config = dict(
    n_layer=11,
    d_model=256,
    n_experts=128,
    experts_per_token=4,
    d_expert=64,
    d_shared_expert=64,
    activation='swiglu',
    moe_layers=[1, 2, 3, 4, 5, 6, 7, 8, 9, 10],
    router_score='sigmoid',
    normalize_top_k=True,
    routed_scale=2.0,
    balance_loss=0.00152,
    balance_bias=True,
    init_std_router=0.0247,
    lr_router=0.000905,
    vocab_size=23942,
    norm='layernorm',
    norm_eps=1e-05,
    tie_embeddings=True,
    optimizer='laprop',
    lr=0.00158,
    beta1=0.9,
    beta2=0.98,
    batch_tokens=[131072, 262144, 524288],
    seq_len=384,
    train_tokens=907000000,
    steps=2961,
    dataset='wikipedia_en',
)
Below are experts of layer 6 (counted from 0) of a mixture-of-experts language model. Rows are named router (the router's row for the expert), down (a neuron's output weights, with its number) and show model dimensions 0-255. Each number is 50 + 15 x the weight over its row's rms, rounded and kept within 0 to 99.
Before each expert's rows: "comes before" lists some tokens at least twice as common just after its tokens as in all text. This comes from a sample of Wikipedia text that the model never trained on. Tokens count by the router's weight.

# expert 89
comes before: "1", "0", " |\n", "2", "3", "4"
router:76 62 48 33 09 78 41 24 44 32 73 53 62 52 32 51 62 50 58 62 53 47 43 56 47 60 54 70 64 63 55 50 76 39 58 39 31 97 52 64 54 43 33 36 69 59 43 33 54 64 43 47 48 20 65 48 38 28 39 42 33 69 44 70 52 50 46 32 55 34 50 42 55 21 84 35 59 48 54 59 50 36 53 57 48 35 55 51 15 68 52 59 42 41 35 71 82 52 48 43 63 52 42 63 34 56 30 58 56 56 59 56 28 40 54 41 78 51 36 54 57 53 49 45 48 45 43 45 53 51 39 42 46 47 26 52 03 47 43 50 66 48 49 42 49 73 43 08 38 51 36 53 45 46 79 33 64 53 40 50 51 67 44 54 73 36 39 43 64 34 74 55 62 79 47 67 30 52 62 31 42 59 60 35 51 53 21 65 41 42 53 21 33 74 40 44 43 49 33 56 25 58 62 48 21 42 63 28 68 67 69 41 76 58 36 35 49 56 13 39 71 45 51 49 46 54 76 06 62 33 51 93 53 68 65 42 60 42 76 50 57 52 20 71 54 38 47 62 46 41 43 52 67 29 62 69
down0:64 11 56 37 47 46 37 48 49 40 34 34 81 38 52 35 64 50 18 35 60 44 58 42 63 52 70 58 26 61 72 69 38 49 47 60 24 54 63 38 59 64 58 43 26 48 60 50 16 60 13 72 66 29 49 48 71 50 46 43 21 64 35 52 65 59 45 43 35 26 45 46 80 44 59 38 46 42 39 51 52 62 39 12 26 46 57 50 27 58 55 51 36 35 48 46 58 28 49 48 45 46 54 44 61 49 59 50 50 41 53 53 45 02 81 83 63 64 40 44 53 64 60 55 49 51 28 28 57 51 36 27 31 60 55 53 46 73 54 52 48 54 45 62 57 68 44 66 48 60 35 53 39 62 33 60 49 48 32 44 58 48 37 53 66 46 58 76 37 41 71 54 58 58 47 48 55 72 55 43 67 54 15 55 34 28 31 49 69 53 75 64 47 76 71 50 70 58 54 13 43 54 41 59 74 71 59 78 45 45 61 39 45 75 53 60 55 43 48 55 81 45 77 43 61 75 61 47 78 66 73 39 64 14 61 45 66 40 83 62 67 69 35 60 57 55 59 75 56 23 68 34 55 65 38 27

# expert 4
comes before: " and", " which", " but", " the", " he", " who"
router:71 70 56 60 50 54 50 31 44 23 54 49 41 40 47 38 53 48 44 61 44 51 37 86 59 31 48 32 65 58 78 38 67 52 44 12 55 49 65 65 47 55 58 40 98 39 32 58 62 56 65 30 42 58 71 53 58 36 50 62 37 57 51 59 29 36 41 31 29 58 44 32 30 19 64 44 31 59 47 51 63 40 57 71 27 39 48 62 31 56 64 79 39 57 59 42 65 58 60 32 63 59 39 66 43 55 49 60 43 50 46 64 34 39 63 35 54 28 30 49 78 63 67 51 23 43 46 46 48 47 38 43 36 53 33 37 48 55 43 39 33 52 59 35 64 81 44 19 36 36 42 40 59 55 72 29 58 41 39 38 41 68 46 32 46 58 57 25 71 25 33 68 48 34 42 37 15 26 61 57 30 60 20 57 37 63 51 76 64 45 37 33 27 60 57 52 60 44 54 63 46 61 65 38 05 36 19 55 68 53 34 64 57 27 44 51 67 56 11 43 40 39 42 61 59 56 64 71 61 44 55 76 39 86 64 77 66 50 60 65 51 62 21 62 54 43 61 22 66 27 48 56 60 40 26 38
down0:54 23 39 64 57 50 51 76 52 42 49 27 69 48 62 55 63 74 31 72 51 26 53 59 71 36 40 39 08 14 51 39 75 59 45 45 45 30 65 34 33 53 31 54 62 71 35 52 26 36 28 42 38 19 63 70 24 69 40 66 52 73 64 63 49 61 57 55 75 53 36 43 46 34 91 76 58 48 38 57 42 69 53 48 76 53 45 39 30 51 55 57 66 42 50 50 46 43 58 36 46 60 19 73 69 53 84 81 54 21 54 20 59 68 51 53 57 53 39 46 49 34 39 73 69 69 49 40 59 40 69 38 36 55 40 47 25 61 46 38 41 33 42 55 54 73 53 55 44 69 64 48 46 53 47 29 43 51 37 47 32 47 32 77 43 59 88 47 61 50 71 33 38 33 51 52 39 51 64 70 63 25 44 58 29 50 73 45 53 49 22 62 38 59 42 71 51 58 67 53 67 58 45 37 37 37 39 70 31 41 81 78 55 55 50 56 56 78 55 64 45 47 58 33 43 84 61 22 60 23 56 60 51 63 52 68 35 68 67 49 67 71 53 37 57 69 31 60 54 47 48 79 51 47 44 44

# expert 92
comes before: " The", " the", " In", " He", " to", " he"
router:66 56 49 39 23 51 41 29 33 13 53 43 68 77 46 64 79 67 72 47 46 47 29 69 49 47 65 52 67 56 65 49 64 57 34 37 53 80 68 68 57 37 36 33 53 44 69 30 56 43 70 28 48 28 83 51 48 49 62 45 33 71 53 56 43 60 45 46 15 53 55 48 39 60 51 51 81 62 81 43 53 49 39 32 55 31 58 56 29 56 45 63 53 57 59 66 76 33 50 39 68 58 49 42 34 56 55 50 51 39 58 60 08 59 51 44 73 26 41 51 39 78 63 38 45 35 48 44 58 52 42 55 43 51 39 54 18 42 34 43 46 39 40 71 46 66 00 30 37 47 37 22 38 77 71 41 48 52 35 44 36 56 52 45 56 42 41 50 57 39 71 67 50 69 51 72 14 44 41 53 57 57 49 43 36 51 47 42 56 50 84 37 51 40 38 43 70 65 40 74 69 83 41 74 25 43 22 19 65 42 42 35 57 50 48 57 42 74 19 54 59 61 33 36 43 35 52 53 64 53 37 84 38 83 61 37 40 37 57 46 53 42 44 60 51 41 69 47 60 31 41 69 66 31 65 59
down0:43 49 51 73 57 62 42 65 71 39 50 75 44 65 57 38 56 49 67 55 40 47 50 57 46 30 70 30 58 60 61 79 57 89 52 53 63 16 52 51 59 39 46 51 58 45 45 71 45 60 54 62 52 46 49 45 89 59 45 38 46 25 78 47 20 26 70 64 87 53 76 74 43 30 60 43 68 23 86 79 38 42 79 53 45 65 68 65 65 57 57 46 71 44 25 56 72 69 61 54 51 49 69 53 68 56 53 42 26 53 51 54 59 59 40 60 35 43 45 66 64 55 25 59 38 22 45 63 40 51 53 43 37 45 43 22 52 57 22 55 56 50 70 64 55 24 32 77 67 37 35 48 50 71 45 41 45 29 52 51 56 29 74 43 89 64 61 60 37 60 24 39 56 57 12 39 49 59 67 48 53 38 59 48 59 72 74 61 57 54 54 55 39 43 58 47 38 46 45 76 65 57 76 53 53 57 58 53 55 31 52 17 46 72 46 61 50 58 40 48 33 49 46 52 39 40 40 61 62 30 52 48 50 45 50 44 77 50 32 42 81 63 69 54 69 48 47 53 37 56 46 33 22 66 24 00

# expert 105
comes before: " |", "0", "1", ";", "2", "3"
router:56 70 37 58 11 61 45 37 42 30 79 37 71 68 52 44 66 54 62 47 63 49 43 70 55 46 65 46 67 54 53 45 55 35 54 54 40 81 59 71 61 55 37 46 57 63 48 40 66 64 63 45 39 36 64 38 47 56 28 45 41 57 49 75 41 59 11 17 33 56 45 44 51 55 53 60 71 47 50 46 49 31 47 60 43 31 33 37 26 50 54 50 46 58 53 53 89 47 71 41 54 71 34 75 40 58 45 43 54 61 59 70 36 39 58 41 61 53 22 53 59 80 46 20 55 52 54 53 52 53 51 45 54 32 31 58 00 43 40 54 67 46 61 57 60 57 51 21 19 48 35 26 43 74 69 56 77 62 30 58 54 71 50 34 65 19 45 31 82 51 75 66 47 79 44 91 24 32 85 28 39 64 42 35 48 35 34 46 55 50 34 42 43 39 34 57 53 43 47 50 63 80 27 55 18 32 70 32 49 62 51 44 58 43 16 39 51 70 27 53 52 57 72 48 56 55 69 36 63 14 41 65 71 73 49 63 59 50 41 58 54 55 34 45 59 42 67 40 53 45 34 50 50 54 63 66
down0:51 69 64 28 70 67 69 42 62 40 44 31 65 72 51 43 35 46 46 44 60 72 51 34 62 52 17 47 51 66 64 61 63 56 63 60 44 47 63 50 32 61 32 41 55 40 44 44 64 55 72 47 60 33 12 57 40 43 56 48 12 60 33 74 50 67 72 72 54 51 67 57 49 55 36 42 47 58 48 72 66 44 82 52 32 43 37 73 55 48 19 47 41 49 53 32 63 63 70 50 59 71 67 42 37 61 66 30 45 32 20 18 60 25 56 66 62 40 44 27 39 82 54 39 69 46 69 59 68 58 39 20 67 55 49 36 47 44 31 35 32 24 42 66 46 86 55 54 48 66 49 67 24 65 52 36 69 34 86 41 35 89 67 53 62 68 44 37 66 51 82 55 62 49 50 63 20 57 43 50 52 37 72 51 57 51 41 49 62 35 32 66 61 64 41 68 57 39 67 67 62 79 58 42 34 46 57 86 33 72 55 27 63 38 40 39 29 55 33 53 41 47 65 53 45 48 55 57 49 26 56 46 48 57 56 50 28 85 48 25 30 46 62 38 52 34 26 34 58 57 55 65 57 63 38 31

# expert 18
comes before: " ", " the", " of", " than", " to", ":"
router:75 26 54 35 06 75 18 21 24 18 66 54 59 59 39 54 63 48 58 52 44 35 66 81 30 40 63 57 55 46 63 56 46 41 52 21 65 77 51 63 57 38 54 29 61 43 61 54 69 70 66 59 72 46 72 62 62 58 52 34 36 62 50 70 42 30 28 32 49 26 55 42 49 52 66 58 65 44 37 50 38 34 70 62 65 42 38 51 21 41 51 57 51 66 54 61 73 46 57 50 57 56 51 62 32 58 36 60 58 20 57 49 26 46 63 44 67 44 46 42 66 68 53 70 54 54 59 62 38 30 23 67 43 53 42 69 30 54 56 43 64 64 38 47 24 45 25 46 41 41 15 23 44 74 88 46 49 38 33 42 56 60 51 49 58 60 45 26 47 48 63 61 67 66 39 59 34 43 57 48 49 70 63 40 38 39 24 62 48 55 37 36 21 30 58 36 68 42 65 60 59 50 55 55 29 36 39 40 31 32 42 36 69 37 23 38 56 77 25 47 51 58 49 54 59 46 53 45 76 45 49 90 48 88 54 38 47 57 31 31 50 49 38 72 63 30 63 41 36 37 40 23 44 15 47 73
down0:45 34 28 59 23 43 24 59 24 48 54 77 47 67 53 34 49 60 26 48 61 50 44 57 34 31 31 61 48 22 51 56 73 29 53 33 61 47 60 61 43 78 64 74 65 09 40 64 64 52 32 60 56 41 40 41 33 62 22 47 48 50 45 60 60 48 35 66 58 68 68 40 56 69 65 52 56 62 56 25 51 44 24 41 39 52 52 67 95 72 64 67 69 64 36 54 43 64 63 59 65 39 68 31 55 52 47 50 43 49 39 50 55 64 66 78 48 51 50 53 42 47 69 48 45 24 80 17 41 54 54 63 29 54 61 31 17 59 46 46 82 77 43 19 56 57 30 38 46 42 46 81 13 43 29 60 40 51 25 52 53 57 58 29 39 43 43 49 43 28 28 51 57 60 56 26 26 69 49 33 55 24 51 43 46 37 48 26 86 30 50 43 47 63 38 70 54 69 39 54 36 50 21 65 64 64 33 65 60 41 48 54 72 64 61 44 54 62 47 58 73 28 71 59 43 37 52 70 52 43 55 20 34 52 28 57 36 60 55 63 53 40 75 56 54 46 62 44 64 21 61 68 56 59 59 67

# expert 6
comes before: " was", " is", " |", " has", " had", " also"
router:31 55 52 55 44 52 56 10 47 53 60 56 72 61 52 40 71 44 41 36 51 54 43 72 35 89 61 50 39 52 65 47 43 60 56 18 49 72 57 61 29 53 46 33 43 54 51 49 81 22 54 39 41 62 88 36 56 58 49 53 31 45 37 65 38 59 54 25 36 35 46 59 50 25 36 61 31 65 53 52 53 37 57 58 43 23 48 51 33 26 56 53 34 70 74 82 89 52 54 51 62 50 47 66 28 48 39 47 23 51 56 37 34 68 53 61 64 44 39 46 51 32 56 43 58 68 51 40 45 57 31 24 67 30 41 50 30 56 61 45 53 55 51 42 53 52 30 49 37 41 46 38 61 52 73 27 73 42 55 55 47 31 56 34 57 33 42 57 56 20 58 57 49 74 52 79 00 47 42 41 27 70 49 51 54 52 10 72 57 44 58 21 22 40 56 28 66 40 58 59 35 59 63 46 23 44 54 32 44 63 69 51 74 62 39 34 32 34 14 48 66 50 44 79 43 64 67 37 72 48 50 83 53 65 67 61 68 27 49 42 76 66 51 49 65 23 55 35 69 43 51 60 58 43 35 62
down0:87 87 73 47 57 48 62 34 26 33 33 42 46 33 34 50 41 56 68 74 12 49 52 40 28 62 42 52 57 78 20 51 65 48 46 41 37 34 63 40 44 20 23 30 52 67 63 48 55 44 49 56 37 33 57 38 34 72 47 48 52 48 76 51 37 47 58 53 65 46 84 37 61 57 25 56 40 66 57 39 64 62 39 69 37 25 48 57 48 40 26 58 44 22 24 19 64 51 68 25 42 47 60 49 52 60 53 40 44 39 15 57 63 60 58 57 74 36 84 62 41 50 48 53 58 46 58 37 47 55 75 51 35 60 65 53 68 48 47 48 49 60 27 18 69 57 32 49 59 30 43 52 13 63 62 60 59 66 60 64 66 46 43 26 45 43 33 69 39 46 33 44 79 62 55 32 82 53 43 55 54 41 70 49 58 64 39 62 45 72 52 66 65 40 58 38 60 53 42 72 62 29 54 49 79 60 73 53 58 44 41 32 32 52 37 60 62 56 39 42 33 49 42 88 43 56 61 44 49 84 22 59 61 29 36 51 66 70 49 72 26 38 31 87 47 50 60 55 63 43 38 25 37 44 54 52

# expert 77
comes before: ",", "–", " |", ")\n", ")", "\n"
router:57 68 33 40 16 41 62 30 41 42 43 60 60 51 46 39 54 57 31 44 57 56 45 68 51 63 63 52 59 40 82 59 64 39 52 56 32 76 58 62 62 82 48 58 56 47 59 37 56 55 71 21 47 37 79 43 45 56 55 44 55 40 48 36 35 35 50 27 14 48 50 43 58 24 34 59 62 63 67 48 45 25 46 53 70 54 60 47 48 69 55 58 54 56 52 69 97 54 48 28 41 62 27 57 30 55 49 45 42 62 80 69 39 29 42 55 56 30 29 50 73 75 47 44 40 64 46 37 44 56 44 39 32 59 49 35 34 54 48 65 61 62 58 50 48 70 16 33 61 28 35 14 52 58 74 43 65 67 37 45 48 58 67 58 57 28 46 24 67 40 56 40 49 65 33 56 33 26 70 46 34 64 56 53 43 57 43 72 50 37 45 54 20 54 48 53 56 61 29 56 43 78 33 73 31 32 19 46 24 37 60 49 64 45 49 44 66 38 00 62 63 59 79 40 52 72 46 15 48 45 42 55 50 55 54 38 58 49 46 66 45 53 37 49 55 21 80 47 63 26 18 55 60 16 39 83
down0:32 23 51 65 76 46 36 58 41 43 36 60 51 53 71 62 52 48 51 48 48 70 76 42 39 20 25 47 48 55 45 53 59 52 75 38 38 78 58 72 63 93 63 41 05 43 37 35 49 43 58 58 59 56 62 44 44 66 57 44 39 73 40 28 39 65 67 29 42 45 39 63 74 48 31 24 61 45 40 52 45 51 44 46 63 35 49 45 48 35 53 63 62 54 69 53 43 98 60 42 59 27 53 27 27 61 57 83 30 82 59 47 43 63 56 33 55 32 44 57 70 48 59 50 46 50 58 26 40 66 46 58 58 58 60 70 59 58 47 41 33 75 48 36 53 44 44 39 70 41 41 77 38 68 57 57 35 37 32 55 38 59 63 57 51 61 61 64 25 62 59 57 36 42 56 63 66 58 93 77 73 56 74 57 62 45 40 60 10 55 51 61 28 62 38 58 63 58 40 56 66 61 58 49 80 23 47 54 07 33 24 19 51 59 20 53 61 56 38 63 38 53 89 71 51 60 56 59 60 72 55 59 59 87 55 50 44 56 31 53 52 41 54 54 31 38 59 43 60 62 55 53 62 46 56 40

# expert 30
comes before: ".", " |", "–", "th", ",", ";"
router:41 58 49 46 26 48 28 16 49 58 73 61 61 57 40 36 72 56 35 46 58 65 45 88 53 41 59 54 61 47 51 53 46 38 41 58 36 99 40 48 34 62 34 13 61 34 57 39 62 46 52 54 31 41 80 54 53 72 45 56 37 68 52 56 46 35 30 37 48 44 31 29 39 21 34 58 46 63 55 32 41 42 74 46 59 14 61 55 50 50 70 40 57 47 66 49 90 34 70 45 54 60 47 60 62 71 25 51 39 57 58 55 26 44 55 33 50 57 19 41 51 80 72 50 38 66 34 50 49 52 58 31 45 52 39 50 15 46 44 49 41 57 57 45 67 87 09 12 15 48 41 56 51 53 75 42 42 50 47 48 47 48 37 48 48 33 48 26 63 50 61 41 36 47 46 74 35 47 59 75 48 68 38 54 38 46 28 63 53 64 49 34 25 58 60 48 44 44 43 57 51 82 71 83 34 41 51 48 84 63 53 38 51 57 52 44 65 56 34 65 55 57 19 42 48 70 36 32 60 47 36 73 65 74 55 37 42 48 49 24 41 51 32 82 67 32 58 56 48 49 53 55 57 40 49 84
down0:72 42 49 47 32 43 47 53 43 48 33 31 65 72 23 46 56 48 49 29 55 62 70 34 46 35 72 73 76 76 57 50 65 47 61 84 51 46 64 54 64 41 54 77 54 53 18 46 46 57 71 44 52 32 50 57 52 57 39 49 46 38 86 56 56 61 53 60 58 35 70 58 51 84 57 45 55 32 48 58 24 70 44 65 47 59 30 48 43 54 65 38 60 23 47 55 69 57 55 52 32 60 50 35 34 28 50 48 55 48 46 20 54 85 38 54 43 59 55 36 37 56 46 59 72 43 55 63 68 42 24 35 62 63 68 52 37 48 68 68 99 37 74 21 48 68 65 39 68 51 52 48 64 62 45 67 30 35 25 42 38 50 57 55 67 69 46 45 40 88 61 32 40 62 71 65 66 57 57 61 29 58 14 53 62 55 48 43 69 75 39 45 39 33 60 50 73 43 48 58 54 37 57 37 41 53 70 36 73 37 57 57 35 53 58 64 45 62 40 15 44 58 27 54 06 43 36 27 74 47 63 70 51 99 27 73 48 42 75 54 34 33 55 56 50 60 42 35 36 41 56 56 51 56 47 51

# expert 52
comes before: "|", " |\n", " in", " to", " with", " as"
router:51 58 58 57 36 29 42 31 39 46 50 40 49 55 35 39 91 47 41 34 54 58 37 64 55 38 65 68 64 52 82 38 55 45 41 17 44 92 54 62 47 44 59 36 45 38 68 20 62 47 37 55 45 62 69 55 52 58 55 58 32 57 53 68 43 56 38 26 29 41 30 44 34 26 73 63 58 55 52 38 61 36 72 48 37 28 63 31 41 87 56 44 61 55 46 78 99 41 60 49 63 43 36 77 17 51 41 36 37 39 68 72 26 23 38 56 85 49 24 61 59 64 74 48 34 39 48 50 54 59 38 56 49 39 47 60 29 49 35 73 61 73 45 42 66 77 20 61 14 44 43 37 39 61 51 26 57 38 47 57 43 53 42 37 57 31 48 48 60 35 40 42 59 57 55 66 28 42 56 52 39 71 39 48 42 31 15 55 45 35 61 20 46 47 52 38 60 37 58 68 59 71 12 55 43 45 43 59 56 32 41 38 53 37 50 43 67 57 12 50 50 53 55 56 53 65 63 36 53 40 58 51 30 95 61 52 57 45 66 59 56 52 49 59 72 46 60 39 27 63 44 45 55 21 50 57
down0:18 52 26 38 42 69 61 42 55 39 65 39 46 39 40 25 35 67 37 70 57 71 52 36 61 52 39 41 59 51 55 40 49 73 59 74 65 46 37 70 73 66 50 40 36 69 37 35 33 36 56 24 56 80 69 59 23 47 33 71 44 84 24 70 62 37 56 22 68 68 40 45 34 66 30 78 47 45 62 56 53 51 45 52 56 36 40 69 48 29 37 59 33 33 73 44 72 33 67 52 59 52 34 31 84 37 57 47 44 53 49 39 49 51 61 82 48 38 87 49 74 65 44 38 52 70 51 60 49 47 68 46 50 56 73 68 67 37 35 30 45 37 35 62 72 66 39 47 33 38 59 55 40 29 62 24 55 69 23 55 33 58 45 46 35 43 52 50 37 49 54 37 62 47 47 48 47 38 66 52 66 51 37 40 20 64 64 58 44 83 28 39 48 63 38 65 32 12 39 45 48 34 50 25 46 39 55 65 46 49 62 39 27 60 48 27 78 39 38 32 35 49 51 35 40 56 41 65 26 36 56 33 45 37 23 46 31 81 32 39 65 78 43 18 46 53 44 56 33 66 38 63 55 60 81 42

# expert 102
comes before: " ", ";", " —", " Green", " he", " —;"
router:84 29 49 42 25 41 39 41 52 25 46 54 69 70 42 74 78 45 62 31 51 62 34 62 44 43 68 63 65 58 57 54 62 44 47 46 39 89 54 51 55 44 23 34 60 35 59 40 62 43 62 41 59 41 86 45 49 25 62 48 58 52 42 54 34 38 31 40 31 46 38 34 49 53 68 58 56 74 34 41 40 45 47 50 37 41 58 47 31 57 51 40 37 39 77 70 81 53 50 31 44 50 41 54 37 66 42 49 54 60 65 44 33 59 77 57 77 35 40 46 37 51 54 46 53 39 41 57 66 54 17 51 59 39 20 38 19 48 36 69 45 35 65 37 51 50 09 53 29 38 40 58 53 62 83 31 38 65 28 44 66 46 29 40 72 37 33 20 67 39 70 43 52 83 56 74 35 32 52 34 35 72 45 52 42 39 36 58 40 51 60 45 53 46 39 44 45 50 59 45 75 68 55 72 02 47 15 54 41 49 41 49 71 30 22 29 55 58 35 48 53 37 50 41 52 46 69 67 76 32 53 85 52 75 53 64 47 40 63 24 61 32 36 57 73 35 51 65 63 32 44 61 69 24 65 60
down0:45 63 51 41 64 53 23 53 26 37 45 30 63 40 47 24 48 44 38 53 42 49 57 46 58 26 50 51 57 34 39 70 44 32 32 56 53 41 29 29 50 60 30 17 70 82 49 50 53 39 56 68 51 24 56 47 25 36 55 37 59 38 43 42 58 77 53 55 51 31 40 67 55 42 53 51 45 52 76 57 50 49 77 51 44 25 48 53 42 57 56 69 52 63 30 81 55 40 48 57 47 58 47 34 67 42 55 50 59 40 48 73 55 64 37 47 39 63 57 75 60 55 63 58 52 38 82 49 45 59 25 57 49 95 19 47 76 41 52 21 44 62 76 46 18 29 32 54 35 31 33 52 49 51 70 58 62 51 50 62 42 47 56 61 45 55 34 51 47 57 54 30 97 52 49 33 59 61 47 52 49 51 51 56 55 41 39 50 38 60 66 58 54 36 42 57 60 73 43 47 75 69 40 31 58 71 69 51 84 55 42 65 55 75 34 51 59 40 37 51 66 31 27 43 79 39 52 99 53 41 48 75 58 23 55 65 70 34 63 28 58 86 71 52 32 41 75 39 57 23 81 59 60 37 26 44

# expert 94
comes before: "-", "|", " /", " Apps", "   ", " Goals"
router:50 65 44 59 38 42 33 39 54 27 50 45 62 45 36 53 61 52 38 46 55 39 76 65 59 87 62 69 46 51 44 40 48 46 52 26 31 78 52 66 43 52 46 24 62 28 46 49 63 49 38 49 53 76 52 59 48 39 73 61 62 73 72 78 66 50 40 08 33 43 42 17 47 42 57 56 28 67 74 45 32 50 32 38 32 26 52 32 53 61 52 46 57 38 62 92 81 60 60 26 64 60 66 42 24 75 35 28 28 50 49 71 14 54 65 57 80 37 69 43 57 46 63 31 33 49 43 43 38 43 37 49 55 46 06 59 23 31 42 68 50 32 47 34 47 99 36 50 31 44 29 68 47 48 61 39 57 49 40 55 48 57 52 65 62 47 29 46 64 59 46 35 40 57 54 56 30 53 63 58 51 60 49 52 47 48 28 55 57 46 24 25 28 38 56 51 57 62 30 42 63 80 44 68 38 32 37 41 41 68 42 31 46 37 52 55 59 52 33 52 43 42 38 38 69 52 52 40 72 49 41 89 64 75 68 57 50 50 38 54 67 37 22 63 73 33 50 23 63 46 42 35 64 35 61 52
down0:29 54 24 31 32 32 45 57 65 67 32 79 46 57 62 31 49 56 65 63 46 31 28 37 46 62 71 73 65 39 47 55 60 59 35 46 57 48 14 46 61 41 42 35 37 46 83 37 51 65 47 55 38 83 49 62 55 65 34 44 64 54 37 21 44 43 67 31 38 52 30 56 27 86 58 55 72 57 56 54 56 37 41 47 38 51 61 51 31 73 39 46 64 46 55 52 52 60 30 33 22 47 21 67 65 35 28 69 80 41 43 69 31 59 36 51 30 48 58 56 55 44 61 64 50 50 64 38 41 43 54 59 18 57 56 30 71 79 61 34 20 63 31 86 56 41 31 40 67 16 55 38 73 56 59 71 39 31 71 23 55 41 45 55 54 58 45 40 40 34 64 69 63 62 73 43 51 62 46 73 45 42 18 51 43 37 60 58 51 28 45 41 90 55 47 39 53 59 35 48 11 35 57 53 60 47 42 59 55 65 53 49 61 19 82 72 52 59 66 34 36 58 61 38 51 41 40 74 40 66 43 58 41 41 56 57 64 63 57 76 70 56 35 54 65 63 54 49 54 39 57 51 06 63 33 41

# expert 81
comes before: " by", " to", " the", " in", " a", " his"
router:45 74 50 35 28 53 28 41 50 32 70 42 50 51 45 62 60 47 25 54 66 60 49 56 38 72 60 78 69 47 47 37 59 58 41 42 42 63 81 67 52 53 40 28 73 47 59 35 89 67 30 52 31 57 68 59 27 36 51 52 54 41 55 60 44 23 43 49 33 52 36 46 47 56 52 54 51 74 62 38 62 57 51 67 33 06 58 27 47 56 54 32 56 43 41 39 83 51 63 32 42 61 37 84 23 66 51 45 48 48 66 61 63 40 52 50 58 53 31 50 79 59 64 40 38 52 49 48 36 49 42 48 39 60 11 48 43 52 36 64 69 66 57 45 71 55 42 30 15 48 53 52 43 61 86 52 76 61 16 34 37 68 51 40 65 22 29 38 82 55 44 40 54 73 27 53 26 42 53 38 41 76 44 50 40 37 25 60 45 34 46 34 42 56 47 19 60 63 43 52 86 64 51 35 47 37 43 44 54 54 57 43 56 39 62 37 95 40 10 48 50 52 61 57 54 63 54 20 50 33 56 56 55 84 64 58 76 48 59 32 38 57 52 42 65 28 37 46 46 42 49 48 74 30 25 70
down0:43 63 23 47 52 61 42 44 60 40 40 42 27 55 34 54 34 40 77 45 54 72 23 45 44 29 23 79 39 73 31 59 72 52 66 39 44 25 46 42 58 84 31 53 28 30 54 62 42 67 79 45 63 65 72 57 43 40 80 47 45 20 46 45 44 73 15 60 46 63 38 80 29 28 70 40 59 27 64 58 40 43 82 47 69 70 53 47 50 48 84 62 31 25 45 71 59 41 52 48 56 66 77 57 43 59 58 48 42 48 42 56 38 48 65 31 51 23 56 60 50 54 53 20 52 53 71 74 25 42 25 30 55 71 61 43 40 36 50 48 42 36 39 33 51 47 43 51 61 30 71 67 46 61 29 44 52 28 49 46 63 44 53 48 35 27 64 22 67 68 29 51 59 33 86 56 77 39 54 31 50 66 48 37 23 44 55 58 32 26 33 39 16 52 51 39 66 32 81 24 63 53 65 49 65 48 42 49 57 48 58 55 40 23 29 56 48 52 57 38 63 46 60 76 51 69 46 43 60 58 52 61 56 79 40 43 72 46 49 63 57 53 55 41 66 44 30 53 82 57 62 55 35 50 40 50

# expert 101
comes before: " |", " |\n", " in", " by", " from", " to"
router:47 62 39 73 31 71 26 30 58 39 72 41 49 34 45 44 69 77 44 27 59 58 34 72 56 76 53 48 57 41 74 44 20 28 59 40 34 80 43 47 67 33 60 43 68 31 45 29 66 16 54 49 21 47 77 57 63 32 66 72 41 62 45 70 42 49 43 27 41 35 51 56 63 51 47 51 64 67 62 53 61 29 50 47 44 03 77 41 41 52 48 71 70 41 47 52 99 39 65 42 74 52 36 63 31 59 48 69 50 67 53 56 30 47 58 62 74 57 28 48 44 58 57 59 35 50 51 73 42 49 53 39 32 55 24 49 35 44 49 53 58 68 52 63 46 32 39 40 26 49 18 37 61 57 63 55 71 57 49 54 52 57 55 31 63 37 46 54 52 47 55 69 52 72 49 60 09 26 46 53 31 84 54 54 41 33 27 76 53 39 47 14 26 57 46 38 46 38 37 56 61 73 60 27 37 43 41 23 59 57 58 28 64 44 43 46 71 59 13 47 36 61 54 71 44 41 52 48 61 51 63 58 57 81 47 48 46 43 75 56 55 45 39 48 57 31 59 25 61 36 47 42 67 35 40 65
down0:42 61 54 65 28 49 34 63 53 32 56 25 54 60 64 26 44 46 63 48 61 56 30 48 57 41 51 78 35 45 53 50 66 71 52 56 74 60 74 72 43 38 45 90 25 53 86 71 37 59 62 44 52 61 51 62 66 56 31 52 54 43 75 62 57 83 26 41 64 46 38 50 12 48 67 43 57 39 66 60 52 45 48 67 39 47 67 65 20 61 24 46 48 54 46 73 48 33 53 62 54 40 18 41 38 53 66 39 59 33 53 39 62 73 31 19 49 75 41 57 31 66 55 38 45 18 67 64 36 39 55 29 25 42 53 22 91 60 34 56 62 27 60 46 49 47 64 38 48 38 69 96 19 51 37 40 47 80 40 56 46 59 45 58 51 53 18 24 45 76 50 22 50 36 56 67 42 56 59 23 51 71 63 51 28 51 69 41 53 42 47 44 68 64 51 48 60 46 31 42 56 69 71 35 62 76 38 35 38 39 52 52 38 42 62 21 44 50 49 66 60 63 57 74 53 47 67 68 56 50 66 41 57 23 40 65 51 58 65 38 31 60 30 68 40 44 54 52 34 45 40 74 38 52 70 40